python train.py --n_kv_head=1 --positions="rope" --rope_base=10000.0 --dataset="wikipedia_en"
Below are experts of layer 4 (counted from 0) of a mixture-of-experts language model. Rows are named router (the router's row for the expert), gate (a neuron's input weights, with its number), up (a neuron's input weights, with its number) and show model dimensions 0-159. Each number is 128 + 32 x the weight over its row's rms, rounded and kept within 0 to 255. Numbers have three digits each.
After each expert's rows: "comes after" lists some tokens at least twice as common just before its tokens as in all text. This comes from a sample of Wikipedia text that the model never trained on. Tokens count by the router's weight.

# expert 3
router:108101089163054075133094157106162167107104157106083170200162130052162135171117123033104149170148126115135160167110128182117159111101103163162091112149085121140137050143125154118128123124123164151122079164102128140126154111110150072113123144130090165165173101103119186098142148152162145145097079132118144139165088170137118179107185103140160096154175064132131129167102127124103124097119132177112087129081104102173091122137108153084101138098143140118051079139056096133098124142125075
gate1:147026142086139120110053153157163104140117108114160139133151149135099152109096152137138127135136137086104147120135137139138176132169052152128110117134143150130158152111133193115100101044150121163116117093132139043163108112162141106126103125123085103078143118144153121083127142074178129129129090118073086109092124189223059098135094190113116098081091113141081128136153087114098123113163118074092100054120125091070140137113130146112147117130110186154126130074135089121097130151120055
up1:120212118139072143093195172084135133153100117164101131132150126095090102115128154172126118116108116081156138085150132100099075124133061172098177127148114168124135093128086079207158142150169154089125125117170161121102111117124147161122163108211131137141155193117061113153185166147098115167118124165118136105137103150134120124142139079150137101144114183160126121142105136126134185136109108120165139188126119139192083116076095191150074136130143094114073126105092056149218145108107120
comes after: "K", "J", "T", "k", "Z", "H"

# expert 25
router:071119138145131202173090047172081152099146127152131089138103161119086112124126143080139085107161214139104156104140109154152100164079083113110133110095169105192089074141140196177129182132167176144104115081136136142091139075067101107118123154146135081143145081132128150092150141131151165099072145100152141130128150138113148201118110103129129088124100095175191117112099146119130069159125145105136171163130083119091091107086108109161117130111150145040156150100094145145133129108076092
gate0:109162112180105137146099092188094129111123132159122091204139124125140145088079014133056069172124186150138082132122175163146122100101112126103127127133135158114094117123129156142122129111040156142112152142118136180129122174067126110135131099129130169094145122118168111072113073154148131120070140106091181103111131168148165109121171177151099122126122078131104112149145147096121085134147085159083158106094134182093094104182170094164132077129144068137105094176097092098101072122137080
up0:131054133074177110111111114109172097147127124088128155076096112128144101149133176141184154089143062087124177136125084068113135165133131138177163118065120120129105110161111119137171152119182112143110111098162111089121133074190151144129098139120088074151122185141077163213141153078114119121194088109154074131168126099109114164107123056123144144144110123089148149139100134162108137105128094123151097154178088021138166113076123093108113146105105161116124157126168145144152185156112170
comes after: "|", ")", ".", "|---|---|---|---|", ";", "|---|---|---|---|---|---|"

# expert 37
router:105075090100097129132134137112123185191119086056117139139076083144147119085108102107139155138121151106168130103094105152104174178133118152147119135126188097122151124116119145093069133084114131184127113162110138092116148069165114079101145109125141102153210089135177099132127192152128165135098082117217144086127088141152186106122102129172126113076145079124097096089155173074133080105069174145110103164107122120128152121123078127083088131124156127179152105133123173185174057119151099
gate2:127072122148180136147142144182143146148087136150107183140132120125124104130113128115088124158107055101141120135148120116116100192108170128102154085132100096099106130072167121140093146144137164081184109124107113138054105069095126179112112101059120074103206133128102089094099136124154124115139169123089101131169089152175175136141095153132121081156105092162109049175178091155117099138112123195106160059131156142040092130091125146162153115123165146105122129082070167168097100087131128
up2:154145132112131176173147163153138127139116163131096199124047107122143147138116127131077070132118127139139147095151182072100125173124126157115147105121094124121131138093111154164104142084157212125121165101119110108088093107074066155153151119098105109125177143146143136110115124103120121114141155147070090075217116136180141144117106166172121070107113090151087154157186085130111103155131155175095171074081148134076083127154122091129168162067159156098142138115092117210051093108101134
comes after: "| ", "i ", "u ", "\"", ", ", "a "

# expert 8
router:169148131121162176086146104124085081184133166131127078183173112088081100119143147081115105158140132097102074120057130108150174110177100168140123110136137112113202112184142154076119119118154144121129134162136077148142110107147103101057119120172143159148096095083161157125152093095122139142113104075119129062070174104140128176170100137127108052151150130176123183090154143081125143115103105160100192142140098127073113150154133125133073124154050163154126131106156150200160148165099115
gate1:174087182078161190108131146145159129118085130119143156137171129136149086163185166116136108157154119148131151073114124145154148087116109172128151127136036145142173088116169042063139120129146105091134119176139124191059080153163195138113084131127093121082124133147100146131147110155083119115115132100145107108109107182130092102112178118110107103176110137096149114115176124158217115119120067090148130149118100144124118156150103142207144154120109109096158112077222153129171141137104122
up1:117125101152125153176116085125123108115083184111135125143114114116109113127100163164143065116129121098095059111156065100113153129122111092087110133144138106138096174111105124143116118182092181125092131142068154155143091110087068168121138105203131134201103101095117098120173160136146147113088141221137140066153101108083108153079186144147157162094115097061129119093128140139118110122161145114134098095058164061096130202153052087091110111110164110093123169111133131102090095148173109
comes after: ", ", ". ", "did ", "does ", "However", "stated "

# expert 7
router:088160083104177140103125085081141141103093148098154163121193092096156131106115088076162117103103132137087076145145120070164161120170141075129169123134116159130122107179138119156132132086131139115146152103098083160147108063067116155136118130180126147187137109104109142074081109155100119190152103170129110106105162141047166139166091127145105079125146113136140149075149069132146097141150155128114107069155093159123157149101126041109120101063057166124207119179156157156150141154114115
gate2:240147128155155126146130139139187182105097102192160099152124163177129156140146114124108129157178109067159143149129136174120085138105151131132147118094102118177097133176165093120077154099132168104141166112150137192168112132128100126163108136142100162142129128146150121071153112140053167153149152132157143117085136134121098116168109158123148106093202107165101161139109184144080114109193158120106055165171102121145103112133167134139138095177099110119178134091151091065027106106099126
up2:066155119150140141119135123072099098161156130079072135167164099092104145170117135159126136129104120221078117134163124131128142078124123146139102173195142108067136121111162154124140103175129111167103168141107108105118156052145149092139128072165169082091168119114059139146089098111180121108098107122076127146191107127144120156080154112128092149112067126155096137129134120125173162142041110162160192150107168132103148155108113184108126192139141166118111086157138104161216095123114103
comes after: "is ", "the ", "was ", "a ", "are ", "be "

# expert 38
router:130122080095115135140162122086161160086099173159087150171115098185188100075116102140156155165142160109152143110173100146153131122144126072190115151126097085104102070143106126170200135093136090129141086134153151068178143103123112050139137092120115144123176189109084120131122134095098145148098186162098148164127117095094145117105088156102128118129106070080164125178133071132083116076171161100159150090145157090111114159071087157122103133128091171068076153116081169084120168107123123
gate1:141141124119162157164072125090167090111119084209079110139147125128152142120074140161126156133068113117067119144135132096132167136125143154105129136110098071136139164142214142101154118166096082148117075164155064102141119140135173097088203090171159180087107122074183104098157108122086170080129120133142151133158138088128166138168133188099123123141094066114122121069094130144147175063063123149126105123096084187130103139127117135155146166072173122101139099155180123127088143093129094
up1:096108155135065097141115133098121119118147169127090107126109071134158149097096173123172125171055128057139121194143139142127103154139091165122097189164133092176068106062114132149162082180143138079152096119137114115061133134187162120130169112130169078139175155137153208106137107081046201125130091181104191104104124156125138130139144161115129113144080095112110159074122090130132152107082104134111081122174114123144085178135163139126154178119122118124144155158135113111129164152171173
comes after: "| ", "N", "(", "/", "; ", "sq "